python train.py --n_layer=12 --d_model=192 --n_experts=128 --experts_per_token=8 --d_expert=32 --d_shared_expert=0 --activation="squared_relu" --moe_layers=[0, 1, 2, 3, 4, 5, 6, 7, 8, 9, 10, 11] --router_score="sigmoid" --normalize_top_k=true --routed_scale=1.0 --balance_loss=0.00342 --balance_bias=false --router_logit_norm=1.5 --init_std_router=0.0271 --lr_router=0.000934 --n_head=4 --n_kv_head=4 --head_dim=32 --vocab_size=32768 --norm="layernorm" --norm_place="pre" --norm_eps=1e-05 --positions="rope" --rope_base=1220.0 --rope_fraction=0.5 --qk_norm=true --attn_scale=0.177 --tie_embeddings=false --parallel_block=false --extras=["capped logits"] --init="trunc" --init_std_qkv=0.0304 --init_std_o=0.00761 --init_std_up=0.0304 --init_std_down=0.00311 --optimizer="soap_variant" --lr=0.00673 --lr_mult_qkv=0.4 --beta1=0.95 --beta2=0.95 --lr_head=0.0109 --warmup_steps=132 --schedule="wsd" --decay_fraction=0.814 --decay_shape="linear" --final_lr_fraction=0.1 --batch_tokens=65536 --seq_len=1024 --doc_mask=false --train_tokens=366000000 --steps=5585 --dataset="wikipedia_en"
Below are experts of layer 8 (counted from 0) of a mixture-of-experts language model. Rows are named router (the router's row for the expert), up (a neuron's input weights, with its number) and show model dimensions 0-191. Each number is 500 + 50 x the weight over its row's rms, rounded and kept within 0 to 999. Numbers have three digits each.
After each expert's rows: "gets" lists some tokens that make up at least twice as much of what it gets as of all text. This comes from a sample of Wikipedia text that the model never trained on. Tokens count by the router's weight.

# expert 116
router:493502468513484549429509491526438490529486435435484399541554483547433426506585429497463444505537476473539558521559504526477464564487521568442462485572509448491501518480500505466549431531586472528456434482542532506402462560488597405505579457571469435514504524513469463528582504473377572500551566520543614481495472504469388490591527513460619487451426563474404521489557526516507467450552519585503511508548557598438531569495589475390587449507476511524460493504435498504486521502482460449483408459427486515412467536504517540459610515429563504536503569453550551574531586466407431489
up0:609513506526476455613521502458439490533539482575563461522493525525531469487505390473414480473388435493477518444471393531424587493461559453547560541555442415542512527486500607499512521427414468484608560457523567466530508566528482503471469548470492513566497468535487557481570585588526471404520451581484501539466516468499439547557483514459479579520401506521548516458523503556537548524565559567586566438441508485404428451552472472513524490558557445488568557566495511425461516436412550507488429503444496550496484504485528418496559446533442610463381533480451490469550460417501513503
up1:598501441481589547517509450522445400535470447440585376405492550535473419486538468468514427501575505519473542513632540478397498480521451574433448520535528596416467463458500541559586433451590548495467505525542500499491533501469653493419531497482483572570516596567474500467483513485410537515550433531646509607512502550468481514566510513519494509465442571529555568488583563506584498454465498476555436426486496539453507504505449474528510459528520516480482481389533502476452495502569449441471432508426447483525529517534512477503513502597496487495493441407562466514539496490579492443
up2:481535474533536596475487504485447446438519422501527430452584524545515464467533521472379500592534560555477534557476518429507523564537468519516534538467531445464537431378592475476560457440552498524389562498526508470475519444454503460507455477500504543532453451481506476511537464509471519607540455508596600439511477640479447527515470446509516438499479541604425504467619506617528490567533559548599562475460500562410578491558488509410481450568540459548490493512449498439475547592542510475435426441437400489535428538543454566511554496513518537519526545480439455457508544547540410454
up3:529545538517549531531463523493506390479434442457547529486549531587537455483516525482431413541492560425504537495477556554394531540407542513488546457526566629518527484449440520482535449502487456469421578455429488461506480490397532490490492434506487429548547512536457524441531522494424466545487485489561456571503462511446519499447552496440380553440527500579425470518475413498511553504503490526461590458513467485531534520454608654483538485573487500617510512496529492484520520473653540534460440476589448462485454425463511600602524459576565589467556560462453545489439527533522446472
gets: ".", ")", "°", ".\n\n", "\"", ")."

# expert 99
router:457516477521544595530568483586472504518461541522504430490476492558431433523601488444484470446466453539466550506496467457475554511469509498518546460518607445507536469476435485439566490477433516586458443511502476493429454577550467437433545494504500508497516509451579441498578404550453560582501497541502545378461432420497482487586493439415583600453458506413403403503608468522515539444609466482516592543467538562534445515530575467507573507424513493469548532473509543498489593526448511414470444503458433467515500588479482514565559458453532532590474520489461514574601611488446533499
up0:520502585507508522453513526564455438474482569506573486523443559445513384453393521485460479452428480434431500549465536500428509523528549457476557567478442473546507518442425446466468496558384577494470538440510517418469471496535469503462549614435568594489556473537542506479517489507480440501515547507456556508437520517597495534562485438509518551615556523435480543561565428432469548506426523480476485445494509451573469505501567615484562462455552455583493515532469493515493422394541386480588514566548509576416532539490519529581531593472452574475540490563445602495562530448474504429
up1:446542519551511560577497535575541456362518602528541541500380517497471576538514560455488427506591436501399516480454528464521459531564506432513520530526478526526450508479445464505513565429436459560457473493465541469574601525543478494461422566462547608525568540443553404440432534543551476486425481538486539532459463503450569568425434386452553541490521469471485551531583510548495534517459515458491523484427614595532527520610594514520537427476530479517533486461561518524622578474463434445592505560536462418479487451560477515478453428498509570499502477513443528480547510517524523475
up2:497550469413553561473432556500421445477478487475524418548561481557427542502496471454549383451535461574521552596464553561491498500511502544509501469482510512472477577467463454403507516516517474574443533503456495495401536518502457619494399435519526541475530436547566486443470467588508497451479461525577497586351503430541517527544525547507554508468462574445547530485562473494491498580557551522496498531512419544427481456554557473459579476525510541523463524518467400521467573490428434485517440518438506529576502494489577390661489427517476480467542484587381523443505448538556558454
up3:414424555461471576446576477534477435480435453542458478441443574476537392453483547577443487451533465511550542490513551492476513494495432515508605427608484527555563437440502567406529495575561531436386484486406499498399534439448460516616517511506606575465513497504484500508585457546438540516446527602566488434451572503469471510544470440563555552463549477541534508488582531500526471505605381582536428537518551578500508531489493505407466474531560486542526445519495487524564535461479447445566475453486533534424528559578537557455483413440494523520438534530508451533527496458544488528
gets: ".", "19", "18", ".\n\n", "–", "-"

# expert 124
router:496540606487440480433537433466408563503517527493427547516523456424444565471517459476528495506504568479495500407518593449440508549554520580523519519485506524597521546505505605491519554534553484488483568399409498521416424613550465454411523507530521504447515545481478496530539468479515480473471557560505528394574481470443540505482487488499426581453399532452572406535470489457458419485548478480470523553453499459483489536494521415433552509433496446452535453464392487536657474589548618514455482576446555538515407508469455490394460506469511496506470415547526472493435540437459554520
up0:541500477475491568502565528514526476575450514448485528455470532511497490451488515520367479497448418489558534492455580442519365446455516453523450452484546446522474490534552535541481548461494399501473492439391543553523591473442450526552456480511539487492488484495546512527501455525595364516384488583469514473529470537441428593475487569488555493482540687532485492619439528478488563476501426578465639507536538510443514584468487569479508520580516488527452460529474524476585512502545491530580467536431505453530449572462529504540470511430438525477541459518567478573517576411495441429
up1:495503511459479552454490423465382464503455469467514502466531479465598453356492497507508562476493468506519447546480461514377569396441478546437447478497457452532516519544452533446521547441537475517427475444430532476544429531515533588543477471454506500518535529430474523540478518442450464434403573535506510515477525519543435499514493518553560518530553461469536486537557417422518526439547562492520546517459513544498489569532534512497541470538628508488536453448495492447601501405609513609593549590461555469510529528487517598539376483625479555507566537499566534584477563388469465570
up2:489489505426482471460551420504521517537427454536465578543531609506435539528484531477574513481467476494462508556437583456500496529495466516498444532558540535554461419471484474468505573476494499464456492407525382513551474446540461555477509513496540553541454522514457532498556539458516509394451501534566534455491498529487430415486443526557563512457462497605486508525473504413468575531463500519430495558596486520473667542528657637444562500367514473505523431490536585497422485495452466604549470454551473596427476544461528508455573452468466540468552380472472489483508464512547583470
up3:498484566534551604473564421421525498493469505454543533565571507557504565435510613366507459513404490491508573474477443549455525539467542464437538579487528529590501461550559540523559555443548493455368565461414507502502473493533435475445537529500522538543512477497505516484435516479507511491438524537594475462592452580380491537505510528598467437552424520495459450429518467478514560514517460509521505517458500527481512486434594483480477470477574469551521401520544515490587485518484485487566501423545457471521409514612514604409514581480511426577589438516416462418484481429466551550
gets: ",", ".", "),", ";", "\",", " =\n\n"

# expert 32
router:499493487468517494579581478495486568518510563414524522490373482495478532480544498529557560541594565510456492485501486436450540434461523421437509535504433535571459509474586480543375586492497557479435573486540475511509604550512466439442529471472584487462533607437450447526475532516520522516551527368469419487390448484444565553537462505528492534544505446521449387525470596476467426464541496462627557460543517495554483545502469440503526494516532498508421539480530427592611493523551465544568442505497549409463392496480417512482481545485487474553541454551496556541513552370531482494
up0:580469526423517509529557453450463460476599576569482384496480507487495521583427482466548471544516514536514407468585450437465522490514522409502508580449428452488482558436590520484449553550503444506517629489501453481540546529605539549501511475505566533503460497464488602501543583537544459544534482477510446517506568462453472581503469483534431468524539435529577531514523617431501481491521524489613510478566608508494524539521551519445452426483489416513487541596484509487416495567530539405507517527572510526499409556597460599470528401449524520574518403455408490476534464470564514437
up1:501449530436532555552525532540524429514534544550435544604541547435498512495571382535481476513490498439574512485445449531488514531556468364477438489546501587444486535464527573447499469506484540529599511403539552435527508509522588499513486456421583459610477463557562526515476530520558469487437466465486517539423462605439570513463491528513479537509553432469528424595466484504672491451456473520608497446599545537464530464495465383480549587482480492535433500455565534437572483488448479483519411385535483530495529492536567494490495551519505486448477474523383509513495513427508414500
up2:493490534443563519560413593454361409501560514522487539512432356420466503479484482519503405437468529479548468528477528459551511549526407503527453524505534594511435552489502505553437467525505563537514441476427521499536522477444582476420420456432524490515467489534357517491444536541495480466522535524497546485537510493473530527503568435510520514488503455548517531482443567478444498470532394507528499627589489593433456530583520485494536499467539392616459454462541620448547554412597540563524576572521472540588521454547447482570473526460528491517525508537472523469464556475591489534
up3:530473581527426564447430434513440482470438532405472496575502538463508437416421559532523526488524585469527512527482579651527461395465481487492496441536512554472483470494569439512512466460509464529537520549585499500592578486426496482449508468465547488516485553403560508501541435437450431521460460468566471527496485585509454593429481599545442449457547525581476416568469575419477492522521453468591497459498546484536544515515515545368494519580453419495544571528480483476555545464506563514560481533451578546516592544490486450512517425519495399564493503536478553525479483528500531342
gets: ")", " and", "0", ":", "|", "%"

# expert 49
router:542484464524513425607500568456483528544552542419571493513501565471454532408551506507601499496551559429455510492496539466517563459577462528493457494467587493577437526608440467566492472484525506436489548525570448477487590537506471449528479507495488468426485558554523508530530540509569576574348553440509534455515454412533552495584443423562412493479445469466459379547533409372550615510458546417479468499465437513557467454517500525473452557503514553473548528538506417531468463519505583543453539464457658453502437537476527528504457474521480451449517514532481588460480479481507451451
up0:548456605469546610502478512495466467446545541528549472437544568500567462575457438518465493498500547414419516366450496418521572445531504500515613484408469556512414547442514510469563464563432488528512461396436514382480541501527499503501535483545533529526461481555491625445454520540510473531500529490554491523358517498511605462593414545477490541608540536524464496522512487423549523524490507467447527448539492594512512438498499525454473475530552446500473479517561445565500451540553488474566481463537482668514507596491492469559436535543442445392494491472546529432443557505486504449
up1:388444479478509566578653462543560457550471544477568482520553548475415446490532481532559513455576517478481447527561444476596582444523463510475495467529511419539462488505605542566468525478490466462488518426488593565539498477528527595579481437489489515420486471571573554408609535470510548546383476454581499555522424426493579421535459498615519498523506529575459519554445513468549507462505535477457521530436470482483588496551545408531563455534557443488524426463421505492507480539468501438427554435492532484456460498446447480557537414520524467503525507447574510423478453386487487513
up2:493482468437477617557488477477559485564559516528440501579545385466490561468515547504497430486531477474429437555509498489521541453477524466575542586560448594404455476445465444572451475513570509492510547513448490525558646527533504485467513516482642491524492478434542432504549540563400523504388452524488509430453575537464490461555409514515439538513456595462440435482450483458531576512468509466488561542553467467567396531577576483451384540450531601553554434472524540449540504535527526460549505491566575451402460546536476461419490455562546454510418478531527541473496473498509529507
up3:511401578377499539608480513456492526571406542520470403445529502444504500491499596507403500385543515453392493479503510535443497511517473496545488598505569544470553541486550524427513550482566493427450560530490487545496553448519638525447555464445419412519512512496462520509438498640553500557468522488553467496502418491490562418594405540465448476529470499528453511550528528481503580570529546512490502547500491481501507461541478501532508483400447475614637493550488490542485440572583579541473472461512546502474452580533476453483426509499476522593533463511496510525420477507488391499
gets: " |", "-", ":", "|", " \"", ";"

# expert 46
router:497500496515545507571521583503592543484526451483517569569498518488567559520541447543507536588485427471484502482474534496555582569508535535383499521541469409521532555564565454515487479500476489525508544586552424497522465475484478530535485566510456498447573547543450458408518471456562502414507564520446430499477504477476386419465555555482449464460421627377712439479519569491520434494565519460444379422505539468469485435461420472530533546513503448451488516548436533435458516534442495499517584558505438427507478427513554405535461537513419512511489504443461528521560526456499527497
up0:477516536414504411494398569531499410437579482416551524473477573575537527460530453480517473439464493483528465532463514541463516567460540492456404529516460549552467423483506574524506513460489561534491526514505473592516442462463527561533425481495495553587584483601467448421494458435545498418397511601501517512489501558412402575523536466563547550498476469437515532592561558535528542543516570494471415526469604504414474430499435498525495482455536567441475487548475476390495493481422471529481502556555561510483594494424507446439426639572476588439507468529525551518514465520558490435
up1:508504523426563477449498500518487426550531522481569479528544538510520512487414423435528512523424540477459468549432503554566569541513538528532495499441551430528447477573493507515467519495410537578524543548384492507507579476495503569448518531470570501544399485530519545543512480418542438453537531502532569587499574440474555529506435574556543494476443470465621455579553511447577543533452496487428497416472584425507527548557529476507445473537435538482546589601463534516417496478369485457482476520426489444602398500498441481551435535550397574486552411457557532453484519457511522378
up2:462497454444594505517551494393489433421503478468526478578533558467492483415476498592524533577561497562466493503496505455525539496505453485501497572478374497535542478500522436510528549552431522516441557511500567456494444438529610473482474553509544560486527522554472565445533504533494499412468487604470434538500558508531451577489587493555420429616410556512585396456551530416585496528415440531466494526524556496429435423526498522449508378464516509470460442528458547462571582484496492450535419490438474517459511487586623452538429581434487485462477424430518529467586514481498539484
up3:451479551486456495546492399484588485478540468454481513517477549479507635568407579594504427599486475477491490493423457440538498542470468482422553425414544490546436483443549523589582455496508533439588519460523515500536522441502532493546493459435454547529546501479550448420470450541540425445412517525461517475515535433475513477528508497418577391637543473422503495526523493364472550517461541548387392494555519560455484478583446497509508511512515530533471536483423402466548512450531433497498515566547519546538428473475582530493395506490559499451497586529508536568501536512444516420
gets: "|", "°N", "″N", " family", "Personal", " life"